Weights of a small mixture-of-experts language model, trained from scratch on English Wikipedia: width 224.
Below are experts of layer 9 (counted from 0) of a mixture-of-experts language model. Rows are named router (the router's row for the expert), up (a neuron's input weights, with its number), down (a neuron's output weights, with its number) and show model dimensions 0-223. Each number is 500 + 40 x the weight over its row's rms, rounded and kept within 0 to 999. Numbers have three digits each.
After each expert's rows: "mostly gets" lists some tokens that are sent to it at least half of the time; "comes after" lists some tokens at least twice as common just before its tokens as in all text. This comes from a sample of Wikipedia text that the model never trained on. Tokens count by the router's weight.

# expert 14
router:497494433557444495497490460525501435473533502496437470524449389545441490492481642514535452483540507430533522566498482491577543556507522490507547506568519521513453486513509478453544556413482558490440485551484500525474478472534511424483468547508516525509504513496475436502486485507460517496472489526562536460461568490526502515511502473507511462492475485576498510537419442519485529488503552533507524423520516561530470532518489449557458459453504535501503512502485488600504609550522437498540447534446458448520499489468544474486502485518444566456532483462547470470462476536491577544526524453507471510507516542507470550434504514499603458491464557508434604466431449526506432479458
up0:472548418490515489488523457492547504448536420527531484527534509488503485546468548490518624509507444538504525541518517544554434497520573451523479457476486479502493492486551499494428504546462462535467506523541509508488494527515491421465568450517483522504545435440544501542376448584511470496478482498462528491539478509522573502509545458500490482539554504499488521507428535510508561416516492486612478450494519436497542455535482499546464507522501497496534517505495451561509421464554534537561545521431473459471445543510549460597518536474451525526424504523564541497521484483487449531440472478574467444447530461452507524527521480468540505434449522405521446504477459544428516539453
down0:572408524502517476502507501489456482496502476524478464463503516449446515482520473544461499497525425466529523462500541439506525534564518495452503563545533504582516531501489465483509566433479513476470572479477551487498496488450448463541485485511513483524496531518525564485462543480544549499492450400538429447464481473472486462481486525442455559484523506597440388521535470554510453501485425477430491489479480467494523591482566465443518493502460451472500478511487528498473524582422502557433536474567517502516515503539504455434440484518526496427578457497463469495517508549545523414515547523489496419463530481579510506438418548519441482506577436486421474496498549491517478537439
up1:520480423522470533428402449496486494542423485470489460544520579449550536492494539455479478444434493494446511454403489418425555438499514480480573473480520520534498514450512584408450475478495513460511563490505501543462456481500477563447461472457511534534494555419503476500514558500506553458495429480540535488550521562489467478432482476473499487552490543549497482427511484477534478564500564540408455451508483525604492534516470551485466537447467438517527569494498465501501471487452494539509423497583456476467560455561515569547518535521523529534529536535506550500537496417476534512516523463562439549537505522489506507480508501502532508538525482511521542505510485449454437469526
down1:450513575533494535529527487477438540553544518549505515461491559557490482520511411469498507496511591476498495551540446553535429520476499482492485490486479508495509478461490491495481507537505445557468488589473469542574489500472425506487526573510490453432531496558508521525479456512418516546563559443520475527499442417488511492586554420532502435521536472456550519584446519504521492482467531405481502533550549534516441465561543447453489526483518452449549452521490530521516506525586485471475501520514468516410532493513458509494509544501483458430482496481495481540485535556479504427491531524526467474602438528490501490643523518463522479432456504478597544531531489503463515508478
up2:550507576539539469511509490493486511497520512480587512542496553574544469516451470544483532496569477479472551554532555521554503495428439492460581409529495539480538486526424475514487544481531489470522564523549570529495486481492503411489465565482453460519495482486509422514463525508416458546479486481524578466570491551560499423413476517549530531483449526535531456474451463533477430501503491484535482429486468524467528509464488546460480470444468496508548531508523524541476468500496442531564490479447583590499535451537443506543494510507499511458483486453593508472464473491508436440494423537486478508524498504540526444569545540547480413439544467462490452490408474546527529515527
down2:467538454464498536465411455538534540483462525484437421441454553440488544462562500476510478474470505535496461531593512478545455480487483557486427502560531482432526495497527464464470542424456440550503491515490433490553477442452528498504419522554490479553539459486457547547484380487544469559456519483543527543410555509546461554510534519475498504482535483440497475518510466506467493511477487512539418508510527436488499394442535522480574474464472447464427411509469553523539443550529467445459487498507481519545494572460554511431457476476436498525463513529495540512443431539465491529517511536516503464474522424448549513518470515496527490464526494483483536538542424537498486529489
mostly gets: " MF", " FW", " DF", " Died", " Sher", " Phylum"
comes after: "-", "|", " C", "B", " Co", "R"

# expert 5
router:470462492487523543536471542466477543457499504484562557475496475500465553536528510512479439517382446545504460468485538445502579520535500460463544481496422385490508429481476523551497486479507505487495419541517532474507569521511531556440449454459471499493460473536497530529588518470490548408518465489496486591501469496528504472489571516442516500465483482514509528448509524463562453519535518567480535502507480502488521536494546405546539513456520507468500489517520451467523509567522511508394468471519587473518470501468475574468476566563495438460511515507399452538555536540447509487420483459488503534524471472490618569525481475511404453459500468494451480531503542521521495458547
up0:430504517533545480480498503465488492523531552488544466454475489503484547501576482492450434545422494446545501472436522517521511480481445519482489488489545446538446485540521497549564514422529472517566551525521516474540641553515518501488461403518543470506518507535559559536516552466489493506524522505528461530506504485516471484492475484531484502501543553476568439551544537574460458514472499464560503485501509484413438470561452394528542510445417454541505518521516528489403510490510486581456482533498472539449587487454511562500498458515509497494484443417450511498478475491533484504498453500459509421482411505570506518460488461495503566475429461480550496473529422587480446514452
down0:570498498475534507457504485542518461494479544490557585553539456449502512537477579516545522431541483531493449498534490473464504465560424484502554520590446523459499550430486495513466532563504502444430527485519508484494449512500551549488499582456477549477520512476457438480488455550512501499423486517520488444516570471491467525478480462458408472503484424498476477436509488508550545434522522540512459501439481561537476496470502591490492545501545491480485458508517538500590543475516438424482521420473448529517456491495509420408470459509512456465474514525595493516502526533498487507511631521544519547544532538536536526510521523567545512586522502576429452498480506468461550477503
up1:472475458513550537560579498497514487531494538495487466409403505474434540496504538509531495506457451489531523543518549447542502509481488487505479507488451518503513445556587512480483536547429383484518470514503454480531437485493548467421514462411437478469544516493575518492492461526437493507476516501519502539455482504514413456532475442515484530545482521515513519490523542530486498480502530484451480493512449527580498514523474471492556455546484492512486541463563542493559484482447459481499532552491446477459521450430468484510433489560590555523512478565420464412517469632438517513509625480506456494517556510478516572513468511468576465465473427493556531499473535477516484531465
down1:581455570453476505542430402505475495488563495431536477543515476553593463540466459564460499539445496547486451460454515514440499449469576495477525424569460563544473530447494495481506461527545507539507543410506511517552549490513467547517480499550513505484445466490433429500506515413531553475505472515488501428539529438514482575516516521430496517421521457499482456483454474465474493596464516482483467511472558515421508484563479563478462519437556476449512497473451430533437496456490483444494452530419515539509496465541539502458541530473461511505515531499492526510486508418554476502436464545517524491446463439497429503495498496528442497519468525484460517502471507462471540475595
up2:565459455500514588528450577522513536493488433542404508445454462454446549455472487508512489512457495476542598455475561433511496550470519487527519552487500597495483500451547520488466461417480519586406469521491486531468550529518519479444442534500502443464485420537495522470492445552550455510588584480458553576531532518478497493441497530484547484460476520514492574496483569471463463422440546505507478505426475447458498498491492435515499483480520526499459528459530423541518455522521508491508482431469457527566449482524552488528458442590450509532449483454538495475489470509499489507518543521500516516475523437516550480592445520544494532520495511479559488514471496460495418485487
down2:480527539479485420435493438536513495511485511503582502487513567495473502506492552497419512566489563516469499542494465544412483570439444519451437514455497515513506517508528538435511545605518461510469480506474525518490509436493465460520476505535561487524557543510473498524563501591486498503540489517500511448483502488461512455577503430501565407531534521572499548476525495540491475483505423542479438519563520576506511564539489574501528572502493394484479485534481500486528452419471518541528487535569552503459526481457499564573487546500531527437504495452482499468471519481424487390543442476466408498470528543508460551496547462528533528539467422514483520502529503505464470567523
mostly gets: " similar", " Western", " significant", " social", " consider", " Kn"
comes after: " the", " to", " of", " and", " a", " ne"

# expert 26
router:469527449484508471455502483521441568550475527526503512469505494504549512537501522469554457528501437441483485476519556462523522494532480486477452512466479533491462418527550548532524523592473495479557386559427565469509470495495450493511527460481483565439473463488489493557526482477572468541441498465564474458482535394441429516545499451475514551507524489478531528504474562511524509497565502428469463475486498503512467420507588528534469468495528548496481551480501516438586511456562493520551527536538509478534510505440555457504535501507556541512510496494487550459419444481493512520545605434522500429471578554433479544458516589541554511521498560520564490415512451498479525495462
up0:556483574513428589531552478507477532490565493530528480434537514531506479496510491525411511509568501530558514502457433480549460495521492515499482543464510455513554517500574469461546474440474477453519564502495511528520447498545516453481464469472442597546481448502509499473507521541440551494505605610522531469535547550442508493540544516559517434491468564522517429515512448484489466473469528492487453520446539487474498581548492545533582441466502428497538565447476558451576472554465447503536494511511461465519466490495496527496472521410535501500496531477525531526386597549504542470474474543543530499432478514485449495472473481445438470493504530509526556474484550425494495520509
down0:549577496406577564531554473564545517536417497533429464561516476505485541498502491506466507529503459517490516493509501425472534450492487421455520515525477506466577563462451490506481510487471422534509512643523560504495461529464495524456520495459473501455535394595524535485438411481469529488514537504549457468475484501513501504513492549540440501428548461516473421455519501521490517550543548542523501508531436504490487484482486525447540534478435507517509536568503544448503399446502496466532458464518489504453519468542523511464456507479527495422545494550475518502459473429471460494489430530487494436530432508537521520544519491462498475521518520446523564548509539483576469399474
up1:446499478500492501474480527483499480452502496512478535450513473464562510424459452514514535490486571452477588438495486455495489533511471442402439519483483508455557548502485559490510510469473441519507518601484518542521531515456471465467526464475385563460465508502432451507499505429526528572556565506554482522530483466523455578520491494423466425576531544466482520505478553525531512445513490465511530528511518517470519446553436543506499449603583527479541505568454520569515440555528518493452505401516471492478523542520523469490412473558494530482482461460456516541442492577523493483479532469484576530487551503425528530532479474474489530520496506540518528479519582501449421460530
down1:429526434514474545478477461501490515514424540498531524543462476430461540580506489449506516465559500457571504535516480470506538504538478424483563449543500523526476513471530524402506454487473439490483552490501502520464409434440484501525542501551542428517516491468495525475520498571449518458493511523544451460571517488487443502556538452473505553522517535565505531469513539492528527483442479531501468513443506496482544523477546345462522459446458521516469549462545479443466433533541507587523484576518530527533494424453559547488455455526537463455492456497602470490544465453498395512435555487482479509492507555581512546552501522522561462561517489517479509463496479535507527499522
up2:532560504512550507522507447484496456546511517507515477523502501498492490452481523444526479473482441509550484409562541484478511420399456561537512542501438505486484442557519532501512428458520521511533489514487473459485530526528489476475486546475508464390514527469515464486456518518508499403440474465486506513534477408477594506441529515531546518600546489424548518466579479531471489545560499515438515497483493503477510529549451471405511573465506479509509546537504517518474490517473541524503487459456420457487492511392532546476541525519458544574485464461420468449497440504546492509479530542437528478478492490603568504497496455588455477493500408529552451577503439524500496498530
down2:512493579503499531512542549548473508523426499544427495487475468473534523448514474552423467496582567536511524544426488555526491526548497477428511473516537546476476514459577384474429575523458451446491474520566427483564516509485579529521491519511565522551506432459485507501493437497496450525554503538529465466474482508552465552521525528513427460555458506510474444503482440487506487515443483491518521453544468409531458487496587510536481468540395550471472480453488483485520494522482539514495524580466507563499479438638525429517508432507524499470556504584480456535428510547461513537494501487505503467523569480484483519499471519442531504500475514450521455464524533509489467525464
mostly gets: " 47", " Clade", " 46", " Animalia", "Species", "2015"
comes after: ":", "-", "°", ",", "′", "N"

# expert 15
router:526475482446459506484526442576522513519532539495466475581513515519471506497483510444530439484540557501424466508568578537365539497484540495482524542498536404589498550433518482521481544374491523540502522490538517486519504495494560467546465457488479484516478507432469591507487524516489508556510465447486505508536475524419530501517446465483507437529539573509535488507520496435548425478482475507555472564492409526544503517482432486573441540504472486474553556481475479472511486517512516512532476473477521541487527519440528490475536464501435418549473468484448441460516457553546518492539444572530482499540579476497565480563518519492525545520485526475503491565377520500468501494546
up0:491561476474544507457460495499533521556537440574393488548526515516444498492552514486518457436401478484528526467529593527468513478510538477542506503534512499549582488527526484484562546465398483491542379462576456494486514489535509539559512514548502510494461469543480561507492467492525490526524499442533457507489553525518477372463517522478475530462592536472525487534503470475532539479493479496484527586505547466454471567530484502521433532411496544462518570604446466530488458428475485475502430517436479512512498475538532520503458504469514475443459464508516490511565505531473456476507545500470530485539473485536524505495462412462478544551422464477456443444464525537440471488517
down0:526483566511485450554553482484421506464490545467591497423521477490478500506433478491418527516483552461480443534495440476501541512518471520439464544553475514492454467479443501575437498547565480531468536565412557446483520523516472488486491494434504504505536518553531505538501467533470527443505467519469526510476490504508499582460502534517494465538391441511464487444501474532454523466534454482481567447497454524514499455464529526512518461569514454515478445438510521507533491507479456548446557426529556532523552493508434425508482500493455514532509511493482532510410478464519477560517527502484499439529463467479513475507516587461468445485498516532497671516514459416585427462483
up1:539440493505567463489507525593499459498552485446463439463469466504450447455538520473533491482488532518485477624489547504533515503506497467493586547536547505407603482508455488523482488492480541485448515516500491497541540434548518499501476519531545570495543515507471450601453546517492546481455443508396475481522523491497521476535440463477519437463524530506509563502504561466567447490435533481455542437556505552494461483575471513546469498478483541493518543446460505527471505534509588434517538455501525457582458474460561469513549466486516532473489612470526534527453526498473539483506465508555532454512549410531510486482573434449470459538499520498439518475549476468476488536447
down1:466472527497465425482492477510527472525478417522499557534514485450580490560483494453493481579460481474521486410537480475562484526523563553481447536482419463494410504525570512444506497496480579455507498422469521557521403526444525531590497467515461440499586460500563497431540504459554461540493550480539494540476497471478484531431497468521548470492514492562475446478553436509483510428559456460563489602475431467481510509447481472450584547537451462499516473542527484467519504528516448487465464562450465537514480490539441521487458587528507451540452422520420508497520473447482471469534468561501498525523484531487506553475438516494478534492543477482479490538538536486488532470467
up2:475485555422462543514580504474455501482521506513481525501538466592508540500531506477472488472429454475498519465518485471457494547510482508496506581498538560491578494508524540454591498493561527518506627553578494508568456531492554495457473455490475446525481505438557518556500508445591474548480457463517486530510485485480486516438547529418491377488517444466455470563488536474494472554484497526495538511455463468546511488522495485509458560539490476510484488524516432497539534499524536482495515422552504509528486500581567574493556506589423455420499506447442503596520488498497505581568520487464531490577453505569504452531513525475484515516513505495463566477461448490558485508472
down2:538453433564541524536502486526468424532419535464484410443522520492481533515471582510486510581561531450493521484524480547535523504469511502561493449443454454506419509466459488508386535438483480512491403467491507537483555527467474496434532456515533533478497487528500516488528522516432427507524512499484490500480493495519471496436478551492519514549484514518525578524481548512505480487583538472490470515525506598476482535486447582511529468462469445466572490480467512454452528491417555523530461502486462424442494567569481494525518545506536613532476542509512542468545461464469525467488467468517508523474450507453485524493488405504478480486478496529568509535485519529451506541653
mostly gets: "est", " million", " largest", " again", " Jr", "year"
comes after: ",", " to", " and", " of", " in", "–"

# expert 2
router:529547464446481534507520442497509509548495526472493478602460590415481570447482487579496469574498471455455480540536508411458572436427512508509534484446477456578500586489499449526470513484482510530549530551496544502486461533487526516487495465511533501505476463487432560453496499521467494516492413532553509519528506510452535558485486479483508483511488540466522518540484464433478488470566421521576542524503427474505483543489503508548444480505502515440517577430481462465492474446552534556532491566515503579450539488500531498525487449486495413561542484565423490465476491615486486529542429502534505460579582525465545522498495537517482479505470523501525538576544504488491428539519
up0:455472549533512456469534511526495473457511421496495475424558416506485429472474514524573490458559514428473527511520463431517559498537638579439423512485529466460497479538560495454519519440550540511506529498516500465528500475523529508518493496516511513535473533447559499546555552497458473566433540509498551513506470485465399553484510535556462467505552464509534470491450469501508474481542568516453451464529478593492445499469448506482490441532498431542523426463474538462473528559443511482479480564507472475536525518414447519568514575471518477538443500487426508488522455426512503541503475460491490510454521511561513552533512577451607514465509476530488467496476447488478557515505
down0:491506435548463547538494494561512503519499501520543449556490523568485478579456503514483506548519523489460570494507555524507521497473507466580545526486434466477436516477453485483542443487539496445523501557554568532413500467500526489425442506543474456499538518523435486500474445490556544492525459633479448508453478490525566478548453500513483536487528508467460478583483550515463534528493521483479469552552525443544498598477496433542534514536504524444437508448416468463485596525525526514440500453493541528493471530427512590523493452516438479490501501527454505452478529568495540449483531526531527437577558459539523468520528463506547553520503491523465590501490473425518478520586
up1:482537467523449562551528540499564467434503511552561491472485490401449436497530499533463528391548548489550587522512524467489436531519464489459487485451563526524510511531572559411454486530477467528493460522477518505427440498491504491554479469528474476495481495479502514555503476577584480475496512464481568547515414488475494530540489523476450525391552445446476479511497474556498543542501592517476492509514457557489516517518529528519559522455568482577474595503437464579502505491503499429531476466409537574502543499584454521574428476517477466480458502474530478501461546512462489545526542450479498543516513449472499525516539454531495542444507502496463523476480508527462524478436
down1:531507502524503493407527501495491478486436482547520412489489504513562517577511450484488507558529531497419500486520454566514487490500503479532577398503457516492493535552433448501525439592554514517527411514575516477529539502478506541497535420452509462499524497422487451530505454524411479510403493463543457489511514574518461535499498534567511483531520502458479546463503558510547473585458501471515508527527523495471467490518471484531491530526446540463544550471501540470585475544580510521575510513508465518544465595523503518526455446529478453515472539528472512474541546505486456482527460475495605528529463511458545525581433509468489500530582482444419471507548470473520537449578
up2:446477496519570482466534520590500491493466531494491532489459487465491453492481490524471526477531547421542481464537475524501536482566504556537544536469521541466594564582507498531494458421536418543510456477463484443404504445541464511481497507490491457490430458544490518614551549516512498538480470534512514551539516520537528446554506547438511479512543450474513511494437460475547583487489509535520426489555493532517408450590497494502472430445522551521524587515460465478544522427556536424522538513455567533461469502563471481504548483520486537501518490466492536531502447469512526476454561481508492503481483505446486493475434460520448576489522477391473440481511486469499538478585
down2:529492553440525499478391418412536475480463409477557478497490508553524514536522539501557544546433528494478501527521469551500496499496513534467491512515509531483412450526445444479467437526488524483466518515548492527538514480537546517451536425470504470567517497501456478469498428445522534536405524471382513506549509499529425514462526503514563525470561484587484503566486464443528520518516494543504440478442456511535632512526490587514485535486454495463514458520504518523502538504504505488539451496569481460572571512567476506493509470460467528485507472478516438528479626503447512508488533506395572520516519464511508544541579530456465524471509500506523488540471513512553511459519
mostly gets: ",", " Br", " Ted", " wh", " Ne", " B"
comes after: "\n", "s", ")", "e", "a", "\""

# expert 7
router:504479457543447445527492491595543557465478502491556508527488544493483533474503465501438496516493558532478501454472502520410543517421534551515529428450472463499419522490470491497571432514480600485474550522463467555493469487471638509540518519481402509486433530461549415473490432521476459501471464498511547523498483514483510554473546516474464523505437557533524413538552498492507436504485463581444515550546460444508524536464508521511509519496523512461524444517489565535522464504504547424560530423509586528471512391502490525432549524485498504491490510519425512482514455506532562505490462532460544479527486434488536541547470465522570486527492529432512531474522508503556515476573
up0:580471496442522483504484496496512513509564544489507476532526502518491493552478540550497540507497566539508495552552461489519539483416510558467506589477525513427474480481547481517436521520470505467577533539503544559550467551507515447471505530555485520443536513543497481490475518512521572532448517510463559531462461592422502529550576474479487428547502476554552627429534438450487454481532495489511511526515543598589518512485481552488471492503519562581483486450510485485518516476433541434495459474426543552442497444542491540487466543535513471478476493508478546490459552444496463496567466543475595535517448555522449481491481501540498541479570513571492495468462484541433493507424
down0:563535469514432523460545461578460565483485581459476512561547512487478518508556514536444489475440454496462456549508498556595534512502471466510504547547528487588531458479516599569517445530499501514490500534517525516440510554459525510596516483516482570490538489521514441454448446519466507553478431495546459457544527478485481562506502487617490502560494463490557417503537441533487467502503472501502533460478510484491535556497545490618518496542526445465527502501478451575501508475549493514552472548522512499493457467545478509489496480434456482466446468412506471429504559472554511459484533423530543505478492466539574564529468479498477496550546468586531504498455456474469440505547
up1:527499502579470491467486546489462569472490482554444499526449534475522407454519521475488522484560464485488507477468461529544467540488507518422497526504497541489472479552499609429443471530427493502473490511533518546491426517453507505512523541544476444521614491545537419466502460525510526500498465464438511491510535466478459460589401548539565489468519530533480465459524525526469442503501472524567463493468493493549493467496436541491464490532438503537461483531485465489500491518572572545437515461468477493494436518462592402511574505462526404515435432444490500513481462433508458378512451525527490524480499514479486535485501523534526509522485520508518406482426459541558524490532
down1:577517478514448523441488532458469497556547436503447568524436434522554487508509446478473464556541467424461473467481526556552432447471552511509546514534437489504548486449510492535462574528527507532494473493512512462525485458477443490488487574502509470535529549437469509480415465463488467500531510465514514562485506472530472522500612569544500498579489463505498494462464538431506479500495456497572464514459438497528565520526524530582387470475517487603446509543513499487535527522467460484482459494533497423430500542440462519509458538479470411481511487548540477469480456512545532519502506456553439574540480439530448484435504462502473499478494512596494525533442518559503513418471
up2:550517512520543504552476526507509543490523518533474483494492526534463496526450515469532563522576520488555428517501548517477463449537409534442497546479524513466512462475581484502493530445421480479529495510538505538480485426497427473537398500477527577472532407449433519541455567475426519525511502493519508500466495467528535445548538554503465525532568450442483524452474478496542535492480465503503571432524469532488460471540459496535496465515574502518403516444515468450519487508483494429433582536599487461524526408494507501498482528492498454542481500495595534460520456540563459483521553534588539409563491505472550519510490498507498452500501452482442441490459425452468496527453
down2:503518546488466494502470474465501590500466485458536495515489485493494565501595479520454413480480427532504529425513524460418419464536502534512500515564540499575484554474540509437520495485478540490470483488539487465477520468495443525448497461539532443492472474489566500515513473513538548437511511501577479525530607474499481496520552391511530479506492504553557546486495508468531533448420544520553471503483445468469531470481480507415529518514530574482528564591520486518498570447447497453590517531453481476451473516510500425524456513498526578470487532523456537532483503572468457539497380464518450554485577561530496515505521475548564477531499514452473485474527437523563560528462
mostly gets: " a", " an", " would", " To", " could", " the"
comes after: " of", " as", " in", "\n", " is", " for"

# expert 25
router:504525525504518494506392530458472494424478508519477495500470532529463505505563519506387513499445528468536506518528534522459502520470488461438524543502439493455472529434428525489512531481446492542478512557493539442559467541450544436439479523509501447494498521532538488442497554508539568464501479466507496588515505501531516533527561535488486431533439573507582492511510423449526479503534507482513503509512481525483472596532437428559495459461563548498573491541502433497498456455473452503526474521548517521436558583479490521498543593490513522456468490493492509500537497540460462490528434548490527454442522480488550576505588446539450507471471548427448495524500454599492462409440
up0:412461504524466521516514514585501544547517471554510472505476466509506527602528539439529475499535453508552568478554574522560494505529445530541424438492481448585429509468551518486538507484489467464506518534463546515497551555457521551474527560509552517435509481500494497546510445489505486441513475482514567529424511409442489539435463503515521406444467519437490459565541528505496455478484527520571518485444544519506525548513523468571509483427441437520429466554447483502515523574553464463460500516523526514487502551485512542467551500518464498573486510468416527507500459465536495519461380497532469557539474511532545511467483552525591512501450547518563494482497484511521567510528
down0:521517452573504472557536494464510385469543516443520552491493497537412509459486457509502529502418526494526481455487525511488495473481480491476403504498481540434504540494449443460407534506480473499539439453531521494458553499467443482499489509454469441456567585497496491513479528482482490488542465506475491530529613538475606524552495534443467500544549462520490604572479544510499447511479550454515454505531499557490416486463553626501541485452491490467510484530485525437511514490474508510499455508455503566487546512482472425520505437527532440407470550531503505505481468504489566519528536540475519505492453478505483555468467405489465504566544594534520531501520503534463448554489
up1:493508578520401484479494504459498429531472459485411486509568525467437572460517406484464561539437513502452521489465546492481601551503489483452525511504406563474497517501470557465512530492538485533446490479472472568509486495496496535482499470410478460457474552482482511494540434537586503545428465583513459454485504485436484485379515514464524552505469485448494497506458469481461477518506614497509479500506464487485404480531570539568551511477461516501453519456562549465476576601475455485497498546520475490495546524500543464530495483507478456425503546484525449469449542496415490512470524463521504517507478536422453488467496447445472471488527518492479549483490525498449462485527
down1:549574438499493478440527529483524489530499528442574593491444593513517415504473535576512508610547457509434426546500561525545477483506498529511428505523512501496507481501460476496466514426493562485497451499498545490478552510514462448570489493535567516477490529427496484473456484566443419525553492539454421556525538504511541477494464494547540504461491501475452465510491529504499473422478439493470563508472541480456549487525512568472509481485498541461496477512503460528503503508513610460527518493561464527517516540544427520501452449485465485530416485481494551471479549567515496488420504463416545428561444464544452471511494501451564561553530505548490510514465441504509467491423
up2:518550525428448499439506405479465493459471488464474431567536543438452463486519547485512476512555518557573550498504542553488509490481515523506537560507536448527443466489542479390480519465576565540499445490599482493500517509463511467509508497457447525513460541456491515490496502479467483506503506507516493480465496579439499565445488547501598531540498467395506494505513592522489496468509561558523422520479482435470529479480516423486460503518471513496553577562489478522507534574486514461470533506493537515489530502586489572450455402474444542459493471424518525493507603507462501467458489560480517443514524514496514505478558466546504543540513523546581516514495453546455550458467
down2:566410476561497552509571565479520495491478512498476526460465531467522514528428464475501443529489562477463504511495487461518511490500493458475530505522539509523570495527551514494512506531476464481514489604475455520599463434566507417582447560502534510502543467506500523469446438523466468481566540467476516513523464513500512512484565438474404454437443499502538524489507437460485542530610514439576484497503484594492445515472513541524497521442539478478539453511470454543515497522509484505528545507539542507488409470511527507562519614508471491483497534423499464512488477515535492603558535510568528531509505457480480475528403502481468509463494500481436459448500515510558462606448
mostly gets: " MPC", " subject", " musical", "ic", " dr", "based"
comes after: " (", " \"", "-", "/", " not", " un"

# expert 24
router:469503467496535535538499531571497464357450467528509520480525553474526523423507501535508560499545521529492539434534503498466454490423452463495517561469533536465479527484490433531558518581448466522483413495518523530481509453498466540435473512563466458440590541499529522482501530528483417447535499508464506492500437514479433572464479533506559526464496449470568491550516515479470541495540556524543516493500466466569480587530559523507517514437513475501516550482507459519542554462466558557408475514601492511388495446493526527436523527495429457549478490527494515521536515520554506460535474442446566480435436521462529504495533465544525576484488513494518507466529500515476504436451
up0:573456530470486459439465518496522498509417463435502578480470543459481569507524544533531491424569444456512507461510471491557506452411507535494485467405551456494477508480571465505467512495482468448469446538475443453492452515558494537391483515471487553495527425465491493470478418513464481520492394469496473515483549475491549478492483500474417514528433505483531517536489575538439554519486539501496549502547477512546543465490477461483454524578513477499411442470485567536524506453520455548505479480451533511494552525507484485538544544506544474573529456454579558504517532428482492511544566505487590453506518479499452522574496514473548436494436516498502546495552484531466560449473
down0:478448490552564466543435550508486556563538585519429493448447483526492409467499497463458504498464572520474447486478520472496435479552517464514463508563488547456498502531463481583514512501566429428552546466508469559558525482425420532531448520594496547495521398478441525540516493443532492506456562512516516493470402538489416441462539531516563554441519447496551438537472440457496522465489485478518461491534489452542483487506493531509580536548441479562491536510518481556460506520495527473499451557551486472587506536510541507525515477514487506464526526523498479439546491458479450505541537515444466517459467468537485509461478499504399488567599481499499498498492499537510468507503
up1:484547412492532444513500451507522442495544416461494532488488477548500447556561417494556540450473514421480545527495548483514509497402510533479467503502541462506481421593453503494519562454538537507523507471455492477544502605506538468475480581559481505489439521586525481462510484466469476502454557431540544440450465505497516535487479573505440497481515494538502478509486518498515529516515534470496518537488473496506571468474513535523568552498481513474541511501425466500494570469506520492494498567508491441473507460522472501416525483499510493511469476426534515543585522455554526588523390529451513561540476436454463526553508498424580487495490509440546475506462427565504430524539
down1:567501434458526555470506537569509522551465490542478521536545552542521483507520563507456484439531445487503470538467501513496567521476542506477508598543537574517472557469526492517503462543469482553447491604548470507481518416496474508543516468505492457408550401510534500522492527428503436560504524579535424528520516487563482501538480495481502553470518533506523487470481508527530457458425486534436456455478446421537442527472477474444461543495505456460514526601498484450513404513497483455459494489505476454491464460430554467467457513437536552568491517573485485486443498540532428519463528562559520471468527477501472519468583508512491467502520496539504520516521548454406468550464
up2:420449561505449423431461492509501461522542499528427483530463500532604476457512491426506496552500505572443475439416483454502474568494498539450545463498507493458519479542511498508427510458495528549483574411474527520500518571549505458508482530598459408470478447439523503488451493488446474475470488491535508474434473504556502439450485559544525501475485565445504548566505539520544542535495473443488488461495474502523539526481441532552580530497546468558552458475463441482491435495531429498459552440523547546478447507527505497496451514485505516469504569547548477525473489521495503523504514513471532543440539508436542525435479427546507488437570499544553498502573482466465445525518
down2:500485476530458500553518506512529471533527478534545497547436444396454509474438432500460552456460419507510483495532508466485503600493524490516547542532517516584505446542537524488544541493522468448520487460507553460523443496358495547511430593444513465510512553499484458508507488573465558441446479469552553518551568431406448497470529468481516472467520471503423519477424548454431429509493451522485435527481509482473501515533501498563494543549565468471497603519516485421506495478506530550485483568487486508462463529522485528506566493496507449498506495481535461517445549519478438471492502552507474508510475468447539483486443486492488549463474534447485532445521447463564464473554
mostly gets: " States", " Washington", "1", "t", "inary", " its"
comes after: "'", " (", "–", "’", "ti", "/"